{"num_attention_heads": 3, "init_std_o": 0.00833, "init_std_down": 0.00435, "warmup_steps": 416}
Below are experts of layer 4 (counted from 0) of a mixture-of-experts language model. Rows are named gate (a neuron's input weights, with its number), up (a neuron's input weights, with its number), down (a neuron's output weights, with its number) and show model dimensions 0-63. Each number is 500 + 40 x the weight over its row's rms, rounded and kept within 0 to 999. Numbers have three digits each.
Before each expert's rows: a language model's description of what the expert responds to; "comes after" lists some tokens at least twice as common just before its tokens as in all text. This comes from a sample of Wikipedia text that the model never trained on. Tokens count by the router's weight.

# expert 49
What it handles: Line breaks in lists
comes after: ".", " |", ")", "\n", "==", " ="
gate0:516572551509466538484551457484497515454502574543518521505493519488476409460476457440462532595472508545441492490552467522480515515537487503515554493475534559545506513497516487478554433502537520
up0:505566567495492485471519510507474493484501433537508547573494525440452539523401481458489471530492458501491478468521541431540509489496600495465534488555467510523465528495541524500518520544554413
down0:440554446530558474546487453554502506522548478462525434434442497565592498506511502472525439459479376504528439475490430506493428512473466466553500443547533524510506394452467438469470532544476491
gate1:512530435425474471538439541494576501471493498519564564435504514542534490545480498521478457462452547505528585498558471564468490608552514500500534587479529488495486446457476502515559495562530490
up1:574496414551476480387533503517531508507511492489487536535582466534559505492532553453451513549466542495527529479440443429502496556530443481444488518470471514541534472486511497543491456476455470
down1:456529510523510584517465575479515470508486539500541521501389510492480551539487452483463499492534480516436520502566475460467502520527507512551511446539558469514552463432484442547519506595486502
gate2:514546496511430450555479413490543508435522436523539486481521487480471489550558562597535438527514501512507450491517504554442510521468487473530505392458516436471493543517549465491543490570484461
up2:527512515517495535443488513501608523516509494420440512493500463504542493425442532432451506562512541610451465458522520472481489516544471498489542496488551474465500518549447482499515547519433523
down2:450512448529583534430481544498552531507576545474468479472429502485544500517420447496524526544543492525445505523508472466449502536526496450595471463538476504506502458497465431553535555601441506
gate3:595436515422485542467515438442444488475524456527406529433521449452519456513520508446470463523458547505540514483514476565500552563499501545545536465453525507512535495523506511414497560555600472
up3:560510553473497509493522464473448454539488443571501473483494504447500497550462477432477461507542468537574563466545487519475494509543483507506498541524517479517496533465475509429503515515580510
down3:483578554532545518487491494513403546505535497554509455465382471477483540486501448475483452490490442488560529539566545525462454476539488512571431515546528480491503513472480546466493582464502503
gate4:444487503437532536453534483530355486503449476529511466524499486561474469532479516483513478438490480494502513525436479555496476532476527464489543516501493473490468473564549514438457530507518462
up4:509466441505486525380506494409445470482475511481560513461537539525486529481528492510503377518525565521512478533425537482415453557553495469475501518468526520542516507518468510487502494509538465
down4:467474509459504498498497523499475538478446519473499489521608408548512521518524596493490541439417529463504461471482435541523537434505544443464492568470441488477480512512500547443548420350456489
gate5:479437564533509567537501501426522443441445467469512532463486546477453495442488455463502492431467489469552538476513490462559575478469545629457484439560478445538509469533506517525451513541494507
up5:431548502488529477553488415480485517518574476466456510522505555443450545495554485461471547501551456457495502513488455468567526416417486517475518481543511513574492535502570506465483516503471498
down5:461554507515497557484503550555449519572479506538549488549418450568544495502531442526508524524523479586437490501510574494411501504553468494522457486527520519457492470407542480579488435526520511
gate6:482488520482546446433472520571538505432502598546541550480519510472477467487505510544555484555552526492546470460514542585461438547512474576518503529502534455478459526475501474557487501471488527
up6:539567495530468469526518604555510542513521488512505460536567432527555520474474507525414519495498466490475536539410501472524551468525484474533445508542473536517478450395507556467603528512434547
down6:394551612479450483433499490542517463455466516474517525480514490509489499512484541512522470510498489445500503542494502503472499498481522431522463539499551525497488485444525559531463477510459554
gate7:466407487512545513520452551500488544525458478457506485465497488527418450456501463538630535519410531550536525457502415548502585586561482496491578475482531498493447504549446503473535471470484514
up7:447542490445519483542493495544565462492441504534453423560509494562581488586478495590571496460543467532478481436467503481478470526502525486487480459464477511444524420442504471512519472465481517
down7:522517470496557563525477518556476525479512508510513456498448405533533561499498483540468402455433481548507465477539530544458456539560495500522497543491521481453537498498550537482489456415526533
gate8:493564522468509505514500507374499436451490471447445497444449446397478528553493475447464486515476479507499477542551480523431516469562518471533516471500541485513504490547507510499519510526516518
up8:511521497525515470545447557531534511541451575530509471534514539464541510478461457563528501468473496493493536475500521467493489500510511509523458504516503529456465579474519491591590428478442496
down8:505376476524445556497443526534542504440489482459470524506556462537480481508480551538451536493513537509483444539445511520488536534488491445479559525463478452536453491520519427533467414521540497
gate9:511398441535490464487538573511556502518514507534549445477514467521524508499513515457523475492465564556476498458482477537525558556469466478455512541435482496449504497509523530532532446424468533
up9:505433492502500476520531496474519487510516509547573442482496576546423468552452539484474572482472579438537552499549497508536512498449548494465533416449457513544407565572538569504494526509508545
down9:418516474502463483507494469497543498512467453484456547497442542496435526595496431487514540519538497449526573559554512531460512475491512611512505477507508542519517556540561497463415548526504528
gate10:514590463543515529553522495520509528495579567491553488450603522450463474502484581499514547512483474523525552445511466463490508535587480455486459525559490540555486482479501485498528470459438521
up10:455553487553419499527507505464497467435545524420527479562510450471498493483500435544522491466489497447380497540559533403523446430496485515507526504507467516536502502526523484485514436519523467
down10:485485498608462479448484495490493504455590500491512435366482526460526495462480475490459500503538469507550557490546467553497441478517482497558507459542483489551496542564487462464469606509464546
gate11:486473514492511506474505503585539512464500551606488485540459529487457501530528468475519455562508448535505456480458507574454479543555427540494482477479570490451531500462465515494421506491553556
up11:555517501472475467521538559452499499487532503527457460548500401535511499510511509605470524450508542551450530501563435483489561440541499421488473535501453545439527501393543439520512472487434453
down11:452451542512421504476524485527523519489451525449503514518519465517504526478494487534595492470517586454483458522469465531523483477519502434480485563476502517486503474437471590544449494520488527
gate12:523481422490427497460499519504502483513486510574526554541543549532507498487457520483448483537450498529523458500477492547532540557502489509445526494503487468511530541519475547461445487587550496
up12:610470517507536502507532415448532499493538466486562567471504441430525538475519473435545455488488544455457450459548466468502476515500502456504548482453507431390462482467444476524551569514456535
down12:466547507534539552463472490431503451573578555483546527442427491405510456504470438516475529500564495535410532489547467472507536523506453467645452452558508487474507455405447499542513523585487520
gate13:500435559491522483603509469521480464515543471483504577504535482499573518446551538479468524479539501550491501509508515505526473489451499518549486503552418461535499518511506482509488496479577471
up13:477452548464550517562503506425551562456524463496554552428488492409443540432555496451409537444491421542518465518536522494475532488480472466526505473538475456529537540478467535467482515530509509
down13:444445429556507504433496572480539545527488547501462485494489581482459501475449495486511475398431554476499452516547508476568503491489551435521541510484515533519473413494489547495480499557452447
gate14:502519489496451478401519442472492489505502474512478545506494487537493495494485472472487458532496509500483491535495491480492443529523554422529530479468506511539505454482494559512538486519452478
up14:490469445565494498545504468503545510560487537579541471522520566550499529504535495528511483509517412517456439534501465417566490480485487507507524493466449541510551459476490509408613507472505505
down14:554465591453495481451509441482537503447487517479507491544528519524574497525522584544479453500450537535563478508479482582534517486457555464416511537469507517506448506549514499433467462419552505
gate15:493558463492558506502546524535456573505516564471451520512480533551423467566489518537528469442520491439472487439478416489477501570465499445436493427508479515484519495459503460555454416477522436
up15:525467498469507427498495492583466471534484494473524468429501447552475482499504502513606428467505537472517485511476553580450466567539478493562518500471448487458486554438502454563483490508460522
down15:476556472532493546438538555514451499555536498460523471481417416540497507448557453551471510481509499505478499518479581457381488458527531520553517481516517528464557489397561456554481511545465494
gate16:500499493497449481549514490508551481426477502459488525480489477460484508524414495474391492521522502506514536433521532488524517525540459529484526451514577504509468534577482495516539509498524446
up16:525389571503508536465463493458499511486518500473471458522526514470453506430535500441440566507478501447537595550566509519461541531505456482451505485548511521555534488474499518460464566492557502
down16:437567565560544522507503521541445478510532510488537498484435518544540520469484409466398475500562492601474493490480464466537455411537466540521496514481524518505516482414489491470512549545513478
gate17:496507498489547477485425522510502467434569460433463484539476488540440479489540453477536486459423549464478503486526493572489511539494516550497519513481518528513533467551469511453489513480507430
up17:453491476463512505537554530524568488452533469445468514493475466524596498537454462438515509491514533451456480519501491484508543450498483546514451526524497498510554490465525513479543515526514495
down17:427489474496520504542588474482601515429451473432512490557560511463469547450564480534583537459488496523525445464482420491513557420498557479489481498494476577482585505513514493474577506488501528
gate18:508537435553533463535542537495458518526513477515539485559555503522538483446497561429478518540490488574446495477473514497474489509539483448441514477406501507460514441466556460478470436473436484
up18:490480539482505465490506456494497478471475462461462518471580557429526547495526490399440501520481450523452432459537459487528489495496549484463582530523511500517519451511482554483508527556527496
down18:544502510499498475475499487553522511475494511508511501476556601473513439552510482498529521553510506537420533456502513443524520490468470450516487488527456569498485517577459497502498530589505540
gate19:478532497534493541580534495531497518504491533545412498567509532527511546543486495477437496408511440472493526498494494532511505362419510528493527487503516539511549463493514557490493514479541481
up19:443492559510537518507463611435497497595525454530482536542517495465426536521501491462527557415557426443484474520557501552458502453418454532507503479508522470467519525531538495448466559458467449
down19:449493492522484540490532515454545472535500493492528484454374498526509491475433436478518541490599496484503512520556521441449498525512495540535500473508575457455538473432503454500466583633496481
gate20:514416465544503529515459497530508500505493498517479518505528566579444521584494507558564465497512469498547451477470454581512486569511436542488489483485507520445476520537476458482481527510543482
up20:506523557494500489552542519448489510436546487463464524470522457423502494488526527410471545462451468507517499497489463421467507418512529437494497533503414505566525499473511517473509516480498483
down20:461427557498473460555537500514505464475497507516496485531449472517484504515485581545510467527498491452511504497532471560474544528561492469415550513543544463500491433500514503499440473511507503
gate21:558488452542529541544390493504590498532513530549522509561529469492468546445456545564516543475470451476518502475510508563474525581494538494461567470520449482629451548519495477510478539539495461
up21:487487526492486474493440465462536511555453525552555555466549520524525522427549513523475529485502482457467578514552544529484487597467521533452500413567430558534572478472472452508495547514494429
down21:533475492481508531598517482509492564553507517555536553536582446498468432518508588487532589520470497440463513519549554480482569452539465515505508503456494515461471470452523440495538397431541482
gate22:496501504534517498498480473469477529544471437516504454534527502519511550527532564543526488454524489516461528461487421555502494433493489507433536555433544429517514502494539516456518464498542535
up22:488493532456519489490424529598499497511476489544526503463563566538564464503359466476455497503516447521515403491482513490432452540547457533553482520524476449422440489440509424476522540484500500
down22:462606530462523444515491541580442514496479483507573545495514512496521506469457466426482546465553467541467538433505433452546500474481440496527468513471454505462443528448500533439572515550484481
gate23:469526503381524537587512541456502443603498523543562503479486598523483521451458498523469521535514489479494569470573453525412470513528543576487485514493526449457499557470429536483531504473537539
up23:524419499547462518415468415541483502515514426398492522487452519491425529588522534457590550493498509529456524494414440428513503490558469496498532441497536500424491511456480538450459453507532480
down23:443583468477519447581450478513455416520479447480453490541477557515524542538474542489469495493525463484437496492489500522471457449512509556499484403520540539443521578588467499467458534491536508
gate24:447489472540511458531520461522473479573461500494555466477542523583421474566528424512493434529492545480542554482463539480530475473437547504517501481574545422521439537521417525478488593494507547
up24:490501466556482482506521478459528512504522463484438475494484420429486463407499422478418479500500509459531511515476489444509546451469458543529538500495461452548556498508524461511415518556470457
down24:462534535388497518475499453581502492517469536540506520470436525546562520565477510538514508571419528583499552492480569574473472574568510548448455504586507505479525508474548510521553398437509535
gate25:433544511471566536505488481449462435454512447497467475505502451424557549436430529459453509425506485502472499517445515507515486524451501469517498459545499529497488465529477457485463539495476537
up25:467529484566501473510477480539460508510512394480580451532506445549549501514497509473552496442454556482545520553522547479532450468486479373518473527495423497497460463542513490441487513499533508
down25:438497498443484495478580452464536526498492497477493464469505549462513566485512419468553539427489549535473514406444426533519490438447465519491512491521529531476526541559439536496504547510440483
gate26:543459545510535494453522467483491452533495445516468532500498542488513520518510487486483501485526470454534517508548505502556483499492552545458519522529487533523477433534511484455506554505585482
up26:484473504467463523444556533476524484543516502545539537496469533452520487478524484418487536509441431455524450487533543534574557458523499506485566495550487455474509464585533456492475517508497465
down26:474548472568505590491480574495521526565525516489467467493384454535500490410478451480520487486481440517508449499473525456467522450505509501532507486503548500474562452448561482567494527511451481
gate27:505452434583464536494487538500506498469555468537522470469480464536508507509488498503498554553494485481517527485459538492479549408443473495470453464478472545553476566546435454442523504501475538
up27:442514577481506495557552516504464528551532538448565496525489523492446526487489474455470506475557395457549582522472500402531456509493527519487505495400479532452511551430552511555379553542491545
down27:483592530397486489444497516513486446448507451503450504491501424451536507582528495462483496519489493461407525556417499523515530518483477532456464460490545508499494444516493483517423466581525511
gate28:500447491488543517484471459445478504435521468424525465440534445512528463549484510519502498514439529495504502433545464586559548509541502465476567449464475496511486468505506549478421548540555453
up28:500535507482465435539572551559525488515448571480489500539485547528522475538487510527519504582488482506399492487541487399469512489511543564553536558533608498460500526497514513546581480520423523
down28:477492512532525574396511499460465467466557524513493554418577498460579540503529573457469490472501488497515542481570550569566466526510473503473552496526481483473417455485533507441507567517520490
gate29:503488546496441549412509540443484558512539528555560411560505476536510494426517494532634495497451527493418531489446440454545448511522451483481570542487551546537475494466566419501497452520424454
up29:532540485505513534514485481459461480472502534478510483548503523467531439470486428514543539502537479458462508480506522425539567487504472431517517524511480472506479553567467514493539587467571463
down29:519525577448535452514469480457508529502544478445581554437551478479530462497510526482483487477501494480459520430476425512606534466479428517517511482470494478532426551572445526467535527448563441
gate30:525556514564466449512520512501462500497511490537554511502537505498426466428505510409469532543443513478535513420560458531543497472497467487491488508532528457549499544502506510473550509439536467
up30:512498537546475488551538511618543582557450510545516476533527481512526530600530435605541531517548462462497492496470557468514503477451555539518507607484537537425476532485533539476533458433569501
down30:484489556518511408524483459513569470417459467513475554509621532466509505491480556538445488491456493443554465464423506481471492509456502443435531598497504502513479524465593527472490495492519518
gate31:496597536524552434514501509479576544484426468478481427475500526572492532516527484574525549447501580457479472485494476484540534503449471525486502517527582476492467395566539459549519523510426534
up31:557437512532507493493576520496515533511569567469464504530532446520446477488447485562467441545482557553507479416458469526497563478556433461450561569470437504476490487426508471602480431465478465
down31:504486490479512560498519475526467544480495501544533484504374539532515544534446362530473421468483498503555456477596545495450536568553519525539471519490508437543491492511535581476510506527531514

# expert 40
What it handles: Line breaks in lists
comes after: "\n", " |", ".", ")", "|", " ="
gate0:576441514476439471491535480555555529433484566461558539461506503526547493470446487494520491489542552572491479480471473508451513491499418478472502483514507468505466580502461460474466460469497487
up0:482438534503550452567523453512531516498476610527510440482468511440477428507518473545590510544529463478618533449521552492450509516440496500492477498472512506492425510541563421399416445536540494
down0:500452540474509504468530523484558505484468523460517502480595450561525513521450558506516496534476549450538457500532445514455506540516568490457525567519516526539444460505566563466524472507474535
gate1:472516544441591608552498461435509461441517498445456567447458531479518499470551434532540502469495481518520554533482533436518458452491525556542508469480545442490465519536513443471513527571502550
up1:521501487545492480461546464443476542492517457505435441526530528491507542531507536433482529429557452509512519514461457422502503480482526485516500473459478529490539495504491494447502490509563515
down1:419535538464548494509485479514482454495506481499509471477405568508528486535467505492550532509529504524399559478502477444475541509439507547544476453551507513468542498488472526613491539477495550
gate2:528456535505537478480490420432492502520516508457469560500497518469505488488535437436399463438514467447467452510540542480502477523488511477560515489515502498438554526569473456486468498534564417
up2:597495535578468518535470508476607483492472442467481504493477426500436507453563510530473531489493530527536428473503480488495519493499559392537550524480514494528496536481496448530473503516519569
down2:556579443457474597492526507533572533458517531518482506488516585505515432525471459504537535422481481514507514521510578526483462506478575451479500521571526494527460502572471497488515559565487592
gate3:544450479511502521453550490507468487483512515529480477494524503500477556524517492499581463568560506544398508460549515508457529494495494476522431512464538409477486475500409470514589480498571520
up3:473523476482554531500494522596490479471435495527423373478500556554493556482462532508513476497559516584473509551580538477417508488555424499473500535533563418488535458556456528462486489534432497
down3:458429527484441526484525577543500494465550546533493562501521561475522491443561527441536584481443482453464536507516477524558547438510473432480468513436508527531476491477475534529523517504486465
gate4:478444487536530465461491495515453489465484552508443465557513426541506558503476510452505576464461503456504441429541493543539525462476537533528407508523454560469545417483526465470495496543441524
up4:464468493506475512473512412395476449482535439516482542598495550509459497534531471413444518466490457467462512499505521531530545408447566550546467501482419554549499462554438423484465525493539495
down4:484448491524449499547538509516511539492531500503551496514575407535483442465540561441520575527499517539497522509477499448529452498476426434488548491539483531475532586513556494422471417458509483
gate5:502509462456438535497512481440545532426516542485538500596542536571465493463490508510458508507506524482471476531541444541522559534475502500432443579508517501561439523497462526515533507488473474
up5:524490511476463503483548509491498498507538557484447520498482548505488487430422533504458480532519528478470513476513476503521529575555559538461513526508496473573503499495497525520524471493538506
down5:421506506484520426527529474464481477443467527509493494508542529479492549489583526465514545428518497543538504361478446491512479490438496469542507439440494520448519518505561470518437517461518501
gate6:534441462516472549538582540553492476440473453559499501511533545497403577464515483556528542446518444428469535463487437449461445521530522508457492484426510470583524493542461531502564460488552514
up6:417541519584509493549517497525469467581364475530530510523469509534530515472578495552494478583547451453454539486535490541527502584534499496501488470529480546508504469445489474479468512524533506
down6:502467437483501469471571545489550556512563538602474436482508556541466496488519573450469563572533515471507400490495514461514530477453485515505521539480520530526448489482499521500467479583449510
gate7:448523502492592488536497503566581493484501548547480480520555523502508534411490481522484610588542467421525515492557483455474474456498501551525506491547511483540514562441431518523507547478449512
up7:546369483453474520404437525488502502513483496461531486474460560560496504516574487510598485532457524571480489490531560548509541563462536494453425488432523517418517470488509502558446461528469521
down7:417518543518538427502483472521465522562545540553494485481516433456462512507585483505480574474503462464486541491444491438558517488449498509532522474477486494513496496460502606462424542523489479
gate8:529470504475514490493456492476643501501447501501602496485506473502618501489458534519525470492436548535479480430513454506478547508479443437519476451475567497455467465446531526541590515481453536
up8:547507574526514536580499511519478475481493490474503484466525522536498515564507477551492499512515460509510499518595489474474512502451516499532492500518532432564484582506500536466567503507491510
down8:573497485523454457586525465588421568488507503471447472533543460532473423495509535435490517485547488532591473500469511531529471450526510464558575535430539528521511491503494503428438520501522461
gate9:531482481507440530471447528568493510491477524530427420489447499568516532456457552465568463464563519543454504499536448467542475519454513443480508469484589515514473466465487521446528464520487504
up9:478487445487531449519503456518489505515519509472628460528482477486422459526536509504440461545496475487520517480478498428457487531522459494464599493477542486490492500462534441568553503462492493
down9:446528444486533492477460484523488452524474458543487503505567434498416483501495535495439506471485483564482510569486516440426455486461500511521489540536489522563529524549511458513484526488455460
gate10:495451475448479500494538486404482525470443487495532550426471515494450553497503519493462508528528438478520495555531498542523507521529496454483594451526522533510506584520490516489478498516443552
up10:518492554532497496464544457451453535467593541548522515527533500504465505465523543526426493525507499442511493531523550564573526512502504484484563495482496472535485498545385521528544501459559472
down10:467479506485562487531447415550510490469551551478458486482434487620536490527573604504543570450486547425548488423438473479479416431458488497562533485447502451512497508470521563484466495526510512
gate11:505474467578528527454489532480508543513508491479522492450503537506432537438475515492569501545463546517488465449507471452456531470451509541540519444493584468464459519489493522513500460496454487
up11:506545467392487568491579540565520457526496446502595484563477486499549532514476493535432510513488481417466576536460433556469501568529479523496514536515542441512496489473453508558536506490476487
down11:529513524531505534365488458549509458510425461512456473471413510475510508486453459552546537516543525479467480549494443476487461519444530510457487435488553526469568470480491498504505507492540560
gate12:636430522546526459493519514504488497535456489511495547422516505550474459551564524566579492498476541491484517504468514532497532533523495504499443480484512468388575562455477462616501528462489530
up12:481504521509460507445486472558499453462487508550484490518539499431459538447546487448543472467532519483462461504553465493535507439490512494491456507499550500487508629475499554528482567481444531
down12:490517458531456433429529526531445500503522514520452521442533551458476459456497445445471587518555490467512535511458478504500502516476471475628526496486552548486478484493463526484512493542424498
gate13:568465510505514489394458489494492452584500556553473488536476485530565521452508481478536442519581488568458491519521469543405495505469530547502413453494515512455470533480532439444504481469498486
up13:517488490468534502478475555450476497553505460453509563554503485518477502465552514471486468471517468492435457512427467480533514522481493528476540545553493470581509512484499475490516466530535491
down13:543517489489531484474484528493532498502540469506521506502540440466483427469508494567540511464512450594469552551487586456460514545475569533563493410536540521536542543480561449499432483478473493
gate14:428504522462490499513501512401540563502499400486515565513511438510547549515519515411471477527504528583485495487465515451500499453455521444464430477519491466523551501504449479487546500517488490
up14:560497519476542500481535495438447455506499447428518554530480549465467490475475506456465557561508538432510533503504521508516486545483565482469504488539489433382504444569465472541500573516479528
down14:563442512469500549443542544463520511497481562509510486492530538553545523458466513525543517482432582506453425493492394524450527417541566467447568523490481493496493476531525580476589470425455531
gate15:492534547441515464510578469492568502442474444482506519498480495500495502582488478506514498512482484516459522498494467470457536536454518504484526489510597493553564509540463500494518472484535515
up15:499544513459428412484541478443545484475513513474518534530483526501521487552526522461517482482483474568462504507494466442438491503446513524466531451495600540479547555490536521540528440491517501
down15:535494482567538502439454533480496434461568516447473519440517527482545457447431535481457429496475560476581461536457450513535488452542480476505563520533443473490514461536539438539446474539496512
gate16:489507521496443499509535493520560550468439482548476505539513477421515531469541462491441505454544465523502491483436533507508479445432498485505573538477512462486541473549482544487526556503526491
up16:489467530385501490520522563484474540528481438560570542461562552510549487556504532567516500535564522416496516510564530496509457628530457499543436555465544477508433612487483514547507487410504521
down16:552464424450464466479523442435531482443510520495515513497554467454513521482583538455488442521419574488558450481508454478529463501531515488461534563471433455536532474471510505477470460418467507
gate17:525461536512422471524469533589543563533507479542497487511511509505499490592446488520518488474467484417552465486447507503476486469442490464492503555516521536543442531387493579476482529445451536
up17:487538525510473580421495504451431461536457500431543497512486493552527510526474529482507480470494495564471535475500530502537463498482482480502446494489422526498541453485481504437498564502547515
down17:492500473550534462471513553560511553575455481468497508504431444532517545509508432505498520536545536450518500468451464472480432476491484578533474474461485559439508464436484564485462509593468541
gate18:534485513500486446452474472499550505554543512509551587454489451503474495471528574540556440533492530527537548474460558499492484610524521467459478449487472485412485512527507486537484490505469470
up18:515533495556464522495510527513442517498503528509521418536524500519484489518441466544532473485541452483496476517534513455544481510501464508517470525526513441528460517505532525443477474496540522
down18:505406501517526490486532542520489528469519556557487511531578524511503493457487635511505550523463582422505431479501479444519446470511484439439506615530485437519473465524492519522545483494495500
gate19:470459491560502499467498535519486463477522441483543461535518504542518499524517479514484515468465540528525473502522460522453474447460467456483444483490563527337514458424469471502456555521440519
up19:478543472465532555551454480519483416504457475510472538484460571509437555549509482503572511510572525467470540545536538488455487491475555527545470415519553517429525539558497522489476502565500510
down19:454414484504504452466525410448524462447480462457468464488654474465494544466534537499514551423442604498578449455490435506530442459452512442469535525477434471519530514546504472487485487395474469
gate20:471510514506527479513479498517599413499467430492571486494483456515513490529508505499579481470491519576445468510504532482534475498442468555515552427532594470496560542472477515461389501526479475
up20:490514499548507510458520518523541508454506437503472504509478475545517495560445527494531476549539535497476487527465488448479417461525543544518528445494602485498577533524491551507479522509539497
down20:500490477537597470499527509436497483465565479508476470442506530462492512544552558488523439453485501451511483414457449441527518439488510471473499495508451478485569534486496445508436539517518506
gate21:502568527501477529589518455495530478472515461485492479485480452502472513437479483451492493527531500528511491550527454455440518473544573525516561531522507496496510559545400519464420502484517523
up21:488478472514529520560493450475548467476558495473560508494499502479461490446557445456481506520502496478461448533499446546473541596564470521496508443497426496575526590502459472524483514457533472
down21:477577445509547470526481490558475471570461451479526463501392454550511497555488369460528495464555431482522499465467541483514482534441469513522482436531582587491496470482465453447528533520484490
gate22:534459442501503495426462553517495530523493550508526476465522469501465477487452523508543521472467508513464464455466497490465453486523481519554477478500521514555424550496500495494535491463498494
up22:478485493477448557463511538494529507496547401507447554532458531506408534468507503476464507506494570362478540495540474516494497501462508523506509481481486491564503555553542503544505516521481470
down22:528451502472471524405544522487539534525452497566486555564461515509447431440482459487510589535528572423555512578485505492530484482441513478524510440479561551533534458510536450486496520566471481
gate23:471539490502534490493513562453504486518519468502454480503481619454450492482533486484555504559562448455478572573566490462515506467447532509507506537503497460488515500494528516495546525510433570
up23:513563479429506498461532496460485509528467542565560516446491514532523486465510534519503507563539484445489493481483430475470543509535562390482454469450494512419440495498441456522545463508504539
down23:528471544521486454490492555505567529496481514461408548519550480522472491459505520507505526492528502454555483537520521535606510469436532493525510522407487534538486486479510527491475469491481443
gate24:499487480569492542488443485524479494470403499518454410510512498557583521608535505465489530473446536509553561496474507552566520462467509433492520459487426511469497459522494476523476506465512456
up24:482446511481468483520499445488492534492486529541493517520454434512543465498477498504440457467496419471508508427488499482526415488561456522474500506475506447572493530458515577507509408483582487
down24:539602551529485495524400496439487476476525531528508538561486497489512507517515464487505491511537434458474571540487557529542516493525521482484499475496523567490530426491550464422448574520542422
gate25:439505484522499488531443509577461508563514452462429508499575486556516512489517471535585485514458454539498437474471401392548489394460468442497482431414536504467457487465557510482461497491432496
up25:564458486482517439455513555425544445506558489486543480518471518496495481522452532503458489498519579544494511479502541574515528578503490534458469512538409524485545508528437516524524470514536509
down25:475520414512496538483475560597456486513469483576507501503455465464582500509470520534457529569517585483420526586532509512481474625509599512516488502600526587435544420504487484521505475541449572
gate26:509528482475456397504459516503516490516553407498510550570478521509491490467568476500524550413506459493461508468461511489526509426430497442478451459490567434527508442444517456525481458493472481
up26:513486541514466550542450463481473473534515430488492502484525541486488479560494467485482557574533520438512557542547543496481532478505476469499448488578484489359537488461427563531535537538438551
down26:559466539490479474507533515514492511487478556517501524486554501458517495508467520495482521499494529572426436500536429515536474469553471536426473562496476486444516439509558518454572423539507617
gate27:449512527476537508559540520577440529539453534539506524470458550458439515463503448515486507445638430551500525569600502516493431493448515467536542517528554516544442551498484554473453535531481532
up27:499579489493486521472517461445569465498570482563467529427503514441470489325520514461452485467502530471458508515500508486519547358456505513479555506514511491548532516499503520512588538508517541
down27:528448525453451556529516546490468513456447516506525498618521506529518508518461546531472513524432518470495456521530522576390540525562485481395493513512478493499468501513502509485546435383553491
gate28:462513507508461472528491500581559506458511476508443496444521599630412520482549498485517511474528504599550494460538459433489572444480495559526546518507500478437496528511563500531452468467451447
up28:521531586541490474454444418482462482521454436612540525529488566540458505510470465499499508511524461524474521488478565486547577477510524471437423495497513444450547519522551472537539444487481543
down28:463439551480488525506556486511507468485548531455534525471535428479532569539557492517467465438563543502495511495502524441562466490515489482569516469503464614472397509375457530486501512544453526
gate29:509486473485500441551538489407590486488577445401493466521511479488479438505555500487547484472427563521445487456500490517531517406448506442530549488501499563508496449541451480529498502470487482
up29:456420514546501517473523474502498497476534475482500494491537494496508517498502527423488486503502526516474437448485433534519520574538481425422510511468446507532463546476536480496489439509463426
down29:566548516516494516490481584504495548594484507535514524476352460518494468499469451527503461529554430525435567562510559487480507563493517559527480441515590518506484485424493449512503492593505534
gate30:485516515588493505489529551479560515463490513487474498542497474480528452572465488470456508490572566524451546452516461444491566443498444539524498524494544448484464552506519505481478471490517461
up30:495529485514476535555526514512458424484508487594499467507473449526504525413527534475524493535507554525536544497518461473493454515545538496425462516518414602546449402506505462493464508485548519
down30:525498515489510496493508496559510507491491532477483500507567502540438552529523474473480559454547513539542518469493547492520535488442562544538502575435408495543483522504591537488476485585442524
gate31:496423513564538518460486471514592544554488590537571516466475495446479505440471548471458458539515500518495530480505505502472496528517434509503512569514491505457474491445468489499535527497453500
up31:554524491479521503501540508507477515418498492429531454492514452567533512485501503522529470491557486449452540489442432513493485496557474437504437476473485502550545470492475507473484550514519545
down31:409448475548599447415452458504577489482533544487520479469499570410499510493540505476483498546520530512527519442495455489497594459525518493492525507493434518514534524468489540583544534550441500